From a checkpoint of a small mixture-of-experts model trained on Wikipedia.
Size: 12 layers, vocabulary 16424.
Experts: 40 experts in each of 12 layers, 128 GELU neurons an expert.
Training: 436M tokens, 6647 steps.
Below are experts of layer 5 (counted from 0) of a mixture-of-experts language model. Rows are named router (the router's row for the expert), up (a neuron's input weights, with its number), down (a neuron's output weights, with its number) and show model dimensions 224-279. Each number is 50 + 12 x the weight over its row's rms, rounded and kept within 0 to 99.
After each expert's rows: "comes after" lists some tokens at least twice as common just before its tokens as in all text; "raises" lists some tokens whose logits its average output raises strongly, later layers aside. This comes from a sample of Wikipedia text that the model never trained on. Tokens count by the router's weight.

# expert 18
router:40 42 44 34 56 46 56 69 40 64 29 57 22 56 53 68 44 31 58 25 52 37 71 34 51 54 55 50 51 54 53 26 31 51 57 55 45 45 24 42 44 66 43 33 66 68 60 59 42 53 31 67 31 44 52 50
up0:39 70 58 38 60 58 57 60 45 47 37 77 54 59 55 61 33 36 65 55 21 55 44 49 63 75 43 56 27 52 41 58 38 59 28 54 51 59 39 83 36 45 59 41 29 39 59 37 60 57 53 42 51 47 39 55
down0:56 41 50 32 40 48 71 47 45 37 61 54 41 55 45 38 44 64 49 40 52 70 43 52 62 88 44 55 45 54 37 52 72 67 67 57 33 34 62 69 44 49 34 40 60 66 40 54 53 42 38 45 71 45 57 56
up1:54 34 59 43 57 43 32 38 45 53 63 39 49 52 54 35 26 53 28 48 41 44 33 56 67 49 50 61 35 55 69 44 39 40 45 30 42 65 42 38 43 33 65 41 62 46 48 46 63 55 66 45 46 21 45 17
down1:63 49 54 46 58 51 41 49 44 54 32 58 66 72 46 47 58 45 78 73 51 50 51 53 67 80 41 38 52 60 43 75 34 54 61 60 53 69 39 67 70 72 65 52 44 63 72 33 64 42 36 32 36 46 50 37
up2:54 30 63 34 55 54 63 31 36 59 52 46 55 49 40 84 39 59 29 45 46 35 29 67 75 54 48 27 32 44 49 57 56 40 40 55 46 58 50 62 51 48 44 55 61 48 63 58 44 48 63 63 69 45 55 42
down2:47 42 70 57 61 66 88 57 53 53 48 66 41 32 64 49 50 52 29 62 36 50 50 41 32 55 34 52 64 29 47 44 50 58 56 49 47 51 55 18 59 57 63 51 25 60 47 34 60 38 69 34 55 59 27 70
up3:59 61 55 44 62 49 48 59 30 60 33 40 51 38 41 41 25 43 61 49 55 56 53 36 70 50 54 34 49 59 78 66 60 50 77 65 11 53 31 45 46 43 32 39 35 49 69 51 54 59 40 46 33 63 67 52
down3:45 59 45 34 59 44 35 43 54 53 48 61 17 51 50 63 67 57 61 73 33 68 39 48 51 33 31 48 71 46 31 41 51 55 31 33 50 82 51 70 40 53 41 59 57 49 32 39 33 54 29 56 39 54 39 47
up4:26 54 69 28 61 48 36 57 62 23 45 48 50 79 56 46 59 60 40 56 37 48 50 53 65 64 50 42 55 65 48 50 40 47 50 36 77 64 53 43 45 61 34 65 57 39 66 37 44 35 43 45 61 44 74 49
down4:49 51 63 38 60 59 59 60 47 41 53 65 50 38 60 68 34 39 58 53 38 46 36 69 40 67 35 53 47 46 67 30 42 46 59 43 54 65 38 51 45 52 53 32 60 36 55 62 55 59 40 38 37 40 51 50
up5:51 64 36 75 39 36 37 51 53 64 46 45 57 40 56 43 48 36 37 45 49 61 48 61 35 27 36 50 50 48 49 73 38 38 42 48 29 71 69 52 62 35 43 49 43 68 44 35 47 55 55 71 40 55 55 48
down5:51 69 49 66 48 40 43 59 62 32 45 29 44 47 42 52 62 52 51 57 46 32 29 61 71 48 42 58 68 47 61 34 49 42 27 37 58 56 56 59 56 42 70 42 28 62 62 52 49 67 40 71 46 50 56 49
up6:66 57 55 32 63 42 58 59 52 46 47 28 43 47 55 26 52 53 41 58 55 56 69 22 49 42 49 67 57 39 26 34 59 57 46 48 53 43 54 25 49 53 60 50 36 66 45 49 51 43 40 41 39 29 46 44
down6:59 46 51 41 72 61 66 51 59 44 27 80 62 36 46 54 52 38 48 40 49 51 61 55 54 48 63 38 54 56 40 62 63 57 76 37 53 48 46 52 43 58 65 88 66 61 63 51 43 35 55 51 57 28 64 61
comes after: " S", "|", " T", "-", "S", " C"
raises: "k", " &", "ip", "st"

# expert 15
router:45 49 58 48 41 47 30 50 44 50 58 53 52 56 57 51 42 50 59 44 44 32 48 62 67 28 34 40 47 51 38 55 37 63 49 37 61 62 50 44 46 49 42 39 46 68 51 75 19 48 17 51 54 40 57 80
up0:58 53 46 37 44 66 52 44 46 42 67 48 64 56 62 64 51 62 56 48 32 48 49 44 57 77 56 37 44 61 36 34 37 34 37 60 52 49 47 52 45 23 44 49 64 60 54 45 59 85 42 54 32 75 54 69
down0:54 29 24 53 48 54 38 41 59 42 58 35 57 45 40 49 58 30 36 66 53 28 70 69 58 57 46 49 58 43 20 66 59 45 52 50 52 31 43 59 54 66 59 25 52 38 41 48 57 61 42 42 51 51 66 51
up1:55 43 56 44 50 72 56 68 53 47 46 48 62 52 61 52 40 53 49 42 47 46 50 43 64 90 41 61 55 32 58 55 52 43 54 54 51 39 53 30 55 40 51 67 45 43 37 43 53 61 61 49 37 42 48 44
down1:56 73 48 48 48 64 54 33 29 45 53 46 74 59 54 38 47 32 45 38 40 35 44 61 50 46 40 39 19 35 40 54 39 48 65 71 38 47 25 55 59 42 55 54 68 76 33 46 57 62 30 40 24 48 66 51
up2:78 35 42 72 62 67 57 37 51 61 30 54 56 48 49 63 74 50 65 66 38 55 49 41 47 44 65 43 49 51 62 49 48 58 39 76 45 59 49 80 26 70 42 46 44 69 61 27 43 43 53 49 72 62 46 42
down2:45 45 57 19 52 81 88 50 75 46 36 50 64 68 69 53 49 49 60 58 53 34 33 49 48 37 75 50 67 44 55 60 77 60 49 53 51 46 56 39 65 38 30 42 52 50 44 30 65 35 60 45 61 55 44 44
up3:50 61 60 62 63 39 40 52 57 49 58 64 38 59 57 30 46 50 29 68 66 52 50 32 56 30 43 45 44 36 51 60 41 32 30 62 49 61 42 60 51 52 42 38 42 61 71 78 39 53 32 34 75 45 56 74
down3:44 45 39 41 47 33 68 55 30 51 57 56 47 44 55 47 48 47 34 58 49 37 72 58 63 42 58 58 43 56 58 54 50 27 56 48 43 47 57 53 63 42 63 45 43 52 54 27 65 51 48 46 47 21 27 57
up4:56 53 50 56 54 44 72 30 34 39 68 79 59 38 54 30 59 25 44 58 41 61 40 60 43 64 58 65 56 49 53 60 53 50 47 48 45 47 36 60 60 15 31 55 38 44 43 58 36 55 52 47 53 55 48 46
down4:60 45 64 71 48 60 47 38 55 61 52 59 47 72 57 46 41 63 50 52 35 34 55 31 36 49 57 55 55 43 68 27 59 47 38 67 42 52 47 56 57 50 64 71 60 43 67 48 50 55 52 63 32 61 37 43
up5:56 42 35 34 45 56 30 07 57 47 61 60 50 57 59 42 47 57 56 38 38 47 47 46 42 56 45 58 34 45 54 45 53 39 52 48 54 61 44 28 72 33 63 42 59 27 13 56 46 54 43 49 55 52 50 50
down5:57 24 48 59 38 77 39 66 51 36 80 52 62 38 56 59 49 62 58 70 40 50 55 57 53 51 46 54 63 32 43 53 41 52 77 54 32 47 36 65 67 52 59 58 46 38 32 75 59 77 42 49 37 56 39 50
up6:49 47 54 58 46 50 63 66 54 54 52 53 43 53 40 59 22 52 41 71 49 61 30 52 61 36 52 39 43 51 48 57 48 71 41 61 70 54 50 89 49 42 68 88 39 49 68 60 33 28 39 65 25 61 50 51
down6:61 51 49 34 51 53 49 47 52 56 29 56 38 45 48 39 39 54 62 46 42 51 60 31 48 47 47 58 57 75 70 40 50 31 45 68 37 59 43 58 52 50 57 53 49 48 43 55 51 49 45 52 57 47 49 46
comes after: " |", " V", " H", " F", " A", " R"
raises: "ae", " side", "mark", "he"

# expert 4
router:50 40 56 34 32 56 34 40 59 52 33 70 34 54 48 41 67 55 56 41 45 30 57 74 67 50 50 38 40 40 60 35 45 56 54 62 52 59 55 58 50 48 39 38 72 41 63 54 50 57 55 60 47 43 59 51
up0:65 40 49 59 45 51 50 68 53 47 35 29 38 34 58 53 57 39 42 29 42 40 50 55 48 35 46 52 58 36 68 51 65 36 47 48 53 44 42 36 61 62 29 67 62 46 44 36 61 31 42 61 66 44 39 50
down0:53 40 59 52 42 20 48 45 38 29 51 52 55 42 53 33 28 44 37 43 44 82 35 46 46 55 59 34 45 25 56 60 85 54 35 45 77 45 39 62 48 48 25 73 56 71 46 44 51 54 44 40 62 46 53 61
up1:41 52 40 44 37 49 39 32 35 38 27 43 40 46 48 52 42 68 34 61 40 56 53 71 54 66 59 47 74 45 39 49 48 34 56 63 51 46 64 59 44 50 76 46 38 53 42 52 62 39 54 79 43 56 53 56
down1:67 65 57 49 66 55 61 54 53 38 60 39 31 29 58 69 43 49 64 16 44 61 56 58 54 39 61 38 60 23 46 51 45 60 56 24 43 64 56 64 52 29 34 32 41 32 50 58 31 49 57 42 48 55 63 32
up2:31 43 42 67 67 23 57 41 52 46 41 45 39 70 41 51 55 43 51 46 30 47 53 70 59 64 51 34 49 50 43 20 68 35 54 57 31 53 36 79 47 57 23 41 38 63 40 59 52 61 68 60 32 69 35 47
down2:62 64 45 50 65 48 66 50 55 26 42 48 45 39 43 50 41 57 43 44 36 63 55 35 43 46 46 35 35 51 47 48 35 46 62 54 49 54 64 52 36 57 66 48 71 44 43 61 22 46 43 30 45 56 43 54
up3:36 55 52 24 50 70 44 24 35 50 33 46 55 52 55 58 49 48 53 38 57 70 42 41 55 27 55 51 28 57 50 31 66 34 52 55 54 48 53 41 45 62 58 34 50 53 65 45 47 29 41 39 58 70 62 58
down3:53 62 50 49 44 50 23 33 62 57 43 64 33 58 53 54 49 35 59 48 53 32 65 58 47 65 56 49 56 57 42 65 51 39 53 53 70 61 68 59 40 45 43 45 56 49 44 50 52 36 46 40 37 52 62 35
up4:41 47 62 52 61 58 44 51 62 41 65 58 68 41 58 51 57 41 27 36 43 42 78 56 52 50 44 69 45 34 63 49 45 71 63 61 53 52 67 57 69 36 67 66 23 62 58 41 56 47 69 60 45 41 32 81
down4:37 53 47 45 42 50 40 49 55 65 42 39 68 50 60 58 38 32 32 49 39 40 35 67 62 38 72 49 36 65 62 85 44 57 33 58 32 56 41 61 36 48 48 57 59 36 39 53 33 45 71 48 59 44 56 34
up5:44 54 47 66 38 57 59 45 57 43 82 61 58 53 55 44 36 58 44 73 42 35 56 55 27 54 62 69 39 20 71 29 60 27 39 42 57 53 56 49 56 57 40 51 44 52 57 70 59 54 66 63 34 21 68 60
down5:70 63 38 70 41 44 49 44 53 56 49 59 53 36 46 48 51 41 49 50 33 50 39 28 63 71 67 61 67 56 40 74 44 34 58 62 53 42 68 49 54 62 41 63 62 57 59 39 57 53 55 50 39 57 68 50
up6:52 33 48 59 61 40 43 62 54 40 38 65 44 36 60 68 42 65 52 57 61 38 56 55 51 58 56 61 49 57 32 58 65 49 25 50 41 56 44 50 50 38 34 58 43 48 58 63 56 40 69 70 48 69 58 59
down6:53 31 58 77 46 29 53 54 30 59 39 46 72 57 55 70 35 30 52 60 44 53 46 53 72 73 52 61 33 55 40 58 59 42 34 45 48 53 61 46 37 30 54 64 64 52 56 45 56 58 59 57 48 57 42 59
comes after: " |", "|", ":", " 1,", " $", " 5"
raises: " years", " Years", ".", ";", "c", ","

# expert 22
router:29 53 57 57 36 43 45 51 35 70 45 74 31 37 73 58 57 57 64 43 55 39 57 59 53 50 44 74 36 47 51 53 24 42 54 47 34 69 44 46 52 63 33 41 69 56 43 71 48 37 38 54 51 34 60 44
up0:67 56 44 37 45 54 26 41 43 36 43 46 58 39 41 38 43 54 52 54 70 31 52 72 43 47 44 60 49 46 45 45 50 53 58 47 67 47 50 48 65 43 79 59 56 53 49 58 52 41 39 43 28 40 56 61
down0:35 71 29 55 48 48 52 48 54 51 43 46 51 33 25 60 53 49 29 44 50 61 59 74 46 54 44 64 49 45 49 53 56 48 60 51 50 34 50 40 31 65 46 45 48 47 63 41 70 72 61 43 47 43 31 57
up1:47 51 63 69 58 66 30 52 40 68 45 53 29 70 45 41 37 66 56 38 40 77 67 56 52 61 64 44 64 43 59 40 55 46 36 60 41 75 52 67 46 66 37 52 50 51 45 65 22 46 61 39 35 41 51 60
down1:43 48 49 63 46 39 50 57 49 45 38 36 41 65 55 54 25 36 39 28 41 64 51 43 37 57 69 26 51 36 62 44 58 58 58 39 44 24 46 50 36 70 48 67 46 63 62 46 49 45 51 40 49 38 56 46
up2:40 63 48 33 62 39 40 48 45 45 46 65 34 51 49 33 48 24 44 46 68 24 56 40 58 42 48 51 52 42 23 61 58 62 55 62 62 55 45 65 41 68 35 54 60 34 44 55 48 42 38 42 34 58 33 52
down2:49 37 38 44 56 77 37 61 57 37 53 55 70 42 58 48 59 38 50 64 52 68 48 54 47 44 63 46 45 43 61 54 47 49 47 53 49 25 59 55 46 54 44 60 40 51 55 58 39 33 61 51 53 40 27 73
up3:56 62 66 50 58 31 72 46 26 38 59 52 30 40 32 70 41 58 64 55 40 62 53 56 60 63 40 59 62 44 36 64 58 46 56 60 71 53 52 38 70 40 34 56 38 59 53 29 32 61 54 33 61 51 44 44
down3:36 34 56 50 44 44 56 40 40 57 55 40 63 50 72 56 65 41 55 58 62 44 43 47 41 53 57 50 54 40 46 58 50 43 44 39 49 46 54 53 35 53 52 61 62 38 32 73 66 55 61 48 43 64 58 39
up4:62 49 60 52 63 39 40 40 50 56 40 75 80 62 79 48 58 73 42 51 84 55 69 43 43 41 60 48 29 38 53 52 41 46 64 50 40 58 47 40 57 37 70 58 71 25 58 58 69 53 45 35 42 36 46 44
down4:71 38 34 52 65 55 39 44 54 45 56 37 50 30 39 54 51 34 65 44 59 40 44 61 64 43 50 34 55 44 29 36 53 56 68 62 66 53 60 54 44 68 63 62 26 47 47 67 66 63 68 43 26 51 57 47
up5:44 30 50 45 57 41 86 52 50 38 38 37 32 29 68 46 38 75 79 47 45 40 67 60 52 56 38 53 38 77 58 57 49 55 42 69 48 57 59 44 33 77 42 55 46 44 48 55 44 59 59 49 51 38 46 74
down5:57 59 34 64 29 46 61 31 31 44 62 40 52 65 48 62 57 68 62 68 26 42 48 40 61 55 23 57 64 62 39 55 37 16 68 62 44 46 41 52 50 65 59 50 19 61 53 35 37 70 56 48 44 65 50 48
up6:47 48 71 50 36 62 62 56 35 46 59 68 56 45 61 50 50 37 68 40 65 51 53 64 45 57 42 58 58 50 61 27 53 48 50 57 43 46 50 40 48 46 50 53 58 53 61 59 39 68 66 35 44 25 63 71
down6:66 54 45 40 58 45 20 62 49 60 63 24 54 32 53 55 53 51 63 57 42 54 26 37 37 37 58 55 35 58 51 48 48 65 39 28 75 54 58 53 48 54 44 55 58 59 41 39 49 69 35 62 47 42 14 36
comes after: " is", " as", " in", " a", " with", " of"
raises: " meeting", " possible", " potential"

# expert 24
router:48 52 74 49 49 28 55 46 64 55 37 58 49 40 66 66 58 54 53 48 37 29 51 50 40 43 51 48 44 32 52 45 31 61 50 73 50 46 35 28 31 53 14 34 41 63 52 53 33 58 34 48 49 30 40 82
up0:30 59 64 65 67 70 35 55 51 12 45 46 39 42 33 59 61 31 63 46 35 51 44 55 50 58 63 49 40 65 61 37 25 62 76 65 30 45 57 39 48 50 33 52 29 41 41 55 40 42 57 53 43 28 56 38
down0:43 45 37 58 20 46 69 62 61 60 47 54 55 46 56 54 43 79 27 54 60 30 64 50 83 54 30 29 63 30 51 54 69 60 58 39 66 39 55 48 51 50 72 55 47 49 47 55 39 56 39 63 50 48 69 46
up1:21 52 53 34 66 63 64 40 33 56 43 26 50 40 50 63 48 48 46 56 30 62 46 43 55 41 82 41 51 59 57 54 43 64 43 51 55 56 62 44 40 48 52 45 45 56 34 41 31 55 49 50 61 15 67 67
down1:71 55 64 73 42 52 38 57 58 49 47 59 45 25 72 40 65 50 33 42 63 54 60 37 53 49 49 49 49 44 43 24 39 35 19 59 37 62 47 43 44 64 48 57 33 35 57 28 44 48 44 68 28 57 42 45
up2:50 68 52 70 50 59 50 52 54 77 57 50 55 47 53 60 34 51 44 58 42 62 59 73 33 51 58 51 58 37 67 67 35 61 51 45 33 30 52 64 70 51 40 60 56 54 46 56 46 38 50 43 48 66 55 39
down2:44 44 40 56 62 37 55 43 38 56 44 38 21 56 50 30 68 62 71 56 76 70 48 65 57 62 78 47 39 51 34 46 53 52 57 55 34 36 44 84 50 31 39 27 27 71 42 61 60 23 45 30 66 49 49 44
up3:50 48 63 57 30 52 58 55 49 45 59 25 40 47 31 59 48 64 49 28 46 23 42 70 38 62 42 52 45 42 61 51 75 53 76 51 62 72 69 48 44 52 54 83 62 43 59 44 41 55 33 55 56 63 56 52
down3:42 65 38 57 50 56 72 36 64 48 49 39 31 43 39 37 51 65 39 52 55 49 56 41 41 62 54 64 58 66 63 62 52 58 57 53 54 49 70 52 45 67 45 36 47 69 48 32 67 49 32 48 57 41 49 32
up4:61 65 57 45 45 55 49 63 60 53 60 46 71 39 66 51 66 73 56 67 39 72 64 52 50 56 43 48 41 47 41 43 37 24 54 40 50 42 55 49 53 42 54 43 50 62 56 24 34 47 38 56 24 59 67 48
down4:69 28 70 46 52 59 49 41 68 76 55 57 41 64 51 57 36 33 51 38 42 44 75 61 40 40 39 59 67 58 50 46 50 62 35 46 25 58 51 50 49 55 49 35 51 32 56 71 38 48 56 62 32 52 40 57
up5:57 68 55 15 37 42 59 55 44 39 46 73 44 48 65 40 37 57 62 53 42 38 47 55 38 48 34 53 57 62 37 43 55 52 47 46 67 45 62 56 48 63 57 38 51 34 26 32 35 44 52 46 46 43 35 36
down5:57 71 68 53 41 44 66 45 59 39 52 38 57 53 41 43 59 65 32 68 47 26 32 55 55 58 48 43 68 60 58 62 46 38 43 53 34 35 60 33 54 59 41 48 58 46 47 66 59 33 51 52 38 62 46 56
up6:53 75 46 61 55 38 35 63 29 36 63 65 38 32 49 78 52 50 58 49 34 40 43 59 34 47 42 53 39 46 53 43 63 45 67 43 61 36 58 41 54 44 51 55 58 63 59 59 43 55 48 47 44 48 42 54
down6:32 47 48 60 57 49 24 60 47 55 67 42 49 58 36 44 43 73 38 60 31 47 44 41 38 53 55 40 68 56 49 45 39 72 66 48 43 61 53 41 31 51 37 51 46 30 48 58 25 40 48 28 44 57 20 42
comes after: "\n", " |", ".", ")", " ==", "==="
raises: "-", "|", "===", "\n", "H", "The"

# expert 11
router:27 37 49 38 54 52 53 55 58 41 39 85 48 46 59 70 64 30 44 47 31 62 48 76 29 41 35 50 49 34 51 59 37 52 60 70 33 69 34 37 50 56 35 48 65 57 40 59 36 48 44 69 59 45 59 70
up0:45 51 50 49 68 56 52 50 53 45 50 62 34 47 49 50 59 39 48 51 72 46 40 41 34 60 42 48 50 53 46 33 58 31 63 66 28 79 40 65 38 49 58 62 68 34 58 50 42 43 40 64 36 58 46 45
down0:56 56 71 33 47 29 59 39 57 71 52 23 51 55 49 61 60 42 63 57 52 38 52 43 60 18 63 32 60 55 65 73 65 43 77 32 49 69 29 40 74 62 69 45 53 41 52 54 61 40 71 50 46 51 42 54
up1:43 52 54 57 65 33 66 59 43 58 45 45 41 46 40 64 70 48 45 45 62 55 52 38 44 21 24 47 36 44 48 47 38 34 55 65 53 52 66 56 42 60 31 38 58 76 67 31 64 43 39 55 32 62 36 89
down1:54 27 47 56 54 43 49 67 45 60 28 51 46 56 45 59 48 44 72 60 47 52 48 45 60 54 48 57 58 62 64 62 52 37 63 42 42 19 62 68 55 55 53 52 42 46 51 63 48 42 75 48 19 28 49 43
up2:49 41 51 48 31 36 45 59 34 58 41 54 47 53 29 45 50 46 44 52 55 42 53 48 41 64 48 81 39 48 52 45 43 54 53 42 44 49 62 49 50 43 65 57 54 42 43 54 72 24 40 39 54 72 57 49
down2:61 51 82 80 62 78 52 55 25 44 45 52 35 32 43 31 52 48 56 41 54 62 46 53 35 50 88 50 50 58 52 56 53 42 41 51 40 38 19 56 64 47 46 59 54 51 49 67 59 50 75 37 55 52 57 28
up3:32 60 46 48 48 57 26 33 46 52 63 14 64 61 65 48 49 61 47 36 33 59 51 39 60 34 41 41 72 52 48 43 38 65 48 68 31 44 59 52 34 41 56 54 72 63 57 39 48 42 40 57 46 55 56 55
down3:56 47 66 41 38 41 33 71 49 63 51 43 50 38 44 54 40 73 58 52 61 38 57 55 23 43 27 48 45 59 54 24 48 39 60 66 52 47 43 29 36 57 41 65 35 62 38 50 46 46 47 60 35 62 54 58
up4:51 48 58 26 58 82 79 47 60 29 48 51 47 49 35 37 33 45 35 45 56 54 55 43 56 68 73 65 57 48 47 41 49 37 59 68 57 50 43 39 37 71 57 56 41 53 57 28 37 44 80 66 37 42 46 65
down4:54 28 47 44 59 44 43 41 50 23 66 51 63 57 55 47 52 53 68 63 28 85 71 50 48 50 55 38 47 36 40 19 35 44 41 48 64 31 68 56 55 45 23 58 58 40 39 35 43 34 60 57 63 40 41 27
up5:61 52 63 24 45 51 67 53 34 55 69 48 70 68 68 43 53 74 41 42 60 47 33 42 44 54 60 54 42 40 44 36 34 48 50 49 50 43 54 53 42 39 53 68 58 50 31 33 47 28 41 54 31 48 50 62
down5:26 52 73 39 51 44 60 37 50 40 39 70 31 39 56 36 41 47 59 70 40 27 50 62 47 46 55 50 46 37 56 44 48 42 51 62 55 59 42 73 42 52 67 41 49 60 30 53 64 31 38 53 63 34 60 48
up6:29 56 43 32 59 77 57 52 42 42 33 58 54 66 53 50 39 58 55 53 33 50 39 37 58 54 31 43 32 57 40 61 51 30 60 42 49 44 57 37 46 56 40 68 37 66 70 51 67 70 50 42 52 53 67 77
down6:45 47 44 61 55 56 54 48 44 54 60 45 41 59 60 54 61 50 57 47 47 45 41 48 52 55 46 77 39 58 51 65 64 25 63 51 51 28 68 53 64 56 39 54 52 59 16 48 53 66 50 45 44 23 52 71
comes after: " the", " of", " in", " B", "-", " at"
raises: "co", "k", "ma"

# expert 0
router:30 49 42 42 46 44 51 56 67 56 36 60 55 41 55 36 56 16 82 44 49 32 47 59 53 57 41 53 22 19 49 76 41 72 77 69 41 61 38 37 60 52 30 34 56 59 34 47 52 43 36 56 35 49 63 64
up0:50 56 65 32 56 48 49 44 49 56 52 60 42 30 67 49 56 31 70 57 47 45 37 44 53 36 57 42 62 63 58 49 36 30 47 64 41 41 45 74 27 53 65 54 32 51 71 58 77 38 63 36 39 48 37 49
down0:19 54 68 55 36 62 55 56 50 58 51 49 60 48 60 53 75 66 39 47 66 64 46 31 62 58 66 45 42 58 53 49 64 73 46 62 55 53 50 60 45 53 54 44 35 26 27 30 41 61 57 40 44 60 59 50
up1:57 60 41 43 75 37 25 47 59 43 59 47 29 43 50 51 66 59 59 57 61 53 60 55 46 62 54 54 34 49 19 65 64 46 60 44 56 51 48 49 47 17 72 46 50 71 48 39 36 64 57 62 36 72 55 65
down1:34 44 54 48 39 53 59 66 62 46 75 55 31 46 61 41 45 68 45 48 61 54 49 51 55 64 35 36 28 51 67 54 45 38 55 47 66 62 57 38 49 34 54 57 29 64 54 59 36 46 35 51 76 63 53 61
up2:59 56 50 47 60 46 55 61 42 56 31 31 50 40 60 59 66 32 56 37 69 37 46 63 77 36 45 42 58 45 41 38 29 52 68 56 52 75 71 61 66 35 40 66 33 55 48 43 47 45 55 58 62 91 32 54
down2:53 53 55 35 48 57 36 47 55 45 63 30 55 65 47 80 46 43 55 52 52 35 37 73 50 60 49 46 48 45 58 62 44 46 50 41 53 81 52 58 61 60 36 50 45 39 51 59 64 44 51 51 37 44 47 53
up3:53 77 26 48 41 48 51 49 50 59 50 65 63 56 65 48 64 74 36 60 26 51 60 62 42 57 46 45 51 37 61 38 44 49 55 47 36 63 56 48 74 37 57 43 65 47 72 54 76 41 51 48 48 52 58 43
down3:18 49 50 19 48 51 71 56 73 52 43 38 63 61 75 60 47 56 28 25 33 62 75 55 59 43 47 69 39 68 52 57 60 42 72 65 61 34 61 50 36 29 46 41 45 53 40 60 46 31 38 38 48 57 53 61
up4:39 33 48 55 46 58 56 43 51 60 66 57 69 43 46 60 40 27 39 41 64 49 41 41 49 46 39 63 64 36 45 36 53 55 62 65 39 41 60 63 50 29 39 43 46 44 53 44 48 44 50 36 48 33 51 79
down4:55 51 42 55 51 34 39 60 70 46 37 55 51 52 25 12 72 50 42 53 49 85 41 40 34 73 51 35 48 45 74 52 35 24 39 50 58 52 47 65 47 63 34 56 59 44 64 63 47 65 40 45 64 46 51 36
up5:75 63 71 41 55 54 60 62 39 81 40 47 67 62 26 34 50 53 73 41 49 69 44 46 44 43 42 51 39 44 40 50 49 30 68 54 49 60 37 69 60 55 52 49 57 67 42 54 38 76 51 52 36 50 68 40
down5:73 47 50 39 54 63 39 59 60 50 63 63 57 24 40 51 53 32 45 54 68 41 59 30 46 38 34 65 40 35 26 63 33 42 59 62 41 56 48 56 53 59 65 31 47 49 45 56 47 27 52 57 33 39 49 58
up6:54 58 59 64 75 30 57 38 43 34 53 37 46 45 63 53 70 43 37 44 79 66 43 59 48 70 47 80 52 25 43 28 52 60 64 39 46 44 57 34 08 48 43 33 41 38 52 45 61 43 47 78 33 45 44 32
down6:37 25 31 43 43 53 58 43 55 54 71 35 43 53 50 58 41 55 68 56 42 56 56 49 40 31 53 50 43 35 46 74 40 73 21 53 60 50 52 49 50 75 49 51 53 42 34 68 50 51 40 37 48 38 64 58
comes after: " the", " a", " The", "The", "'s", " his"
raises: "p", "s", " years"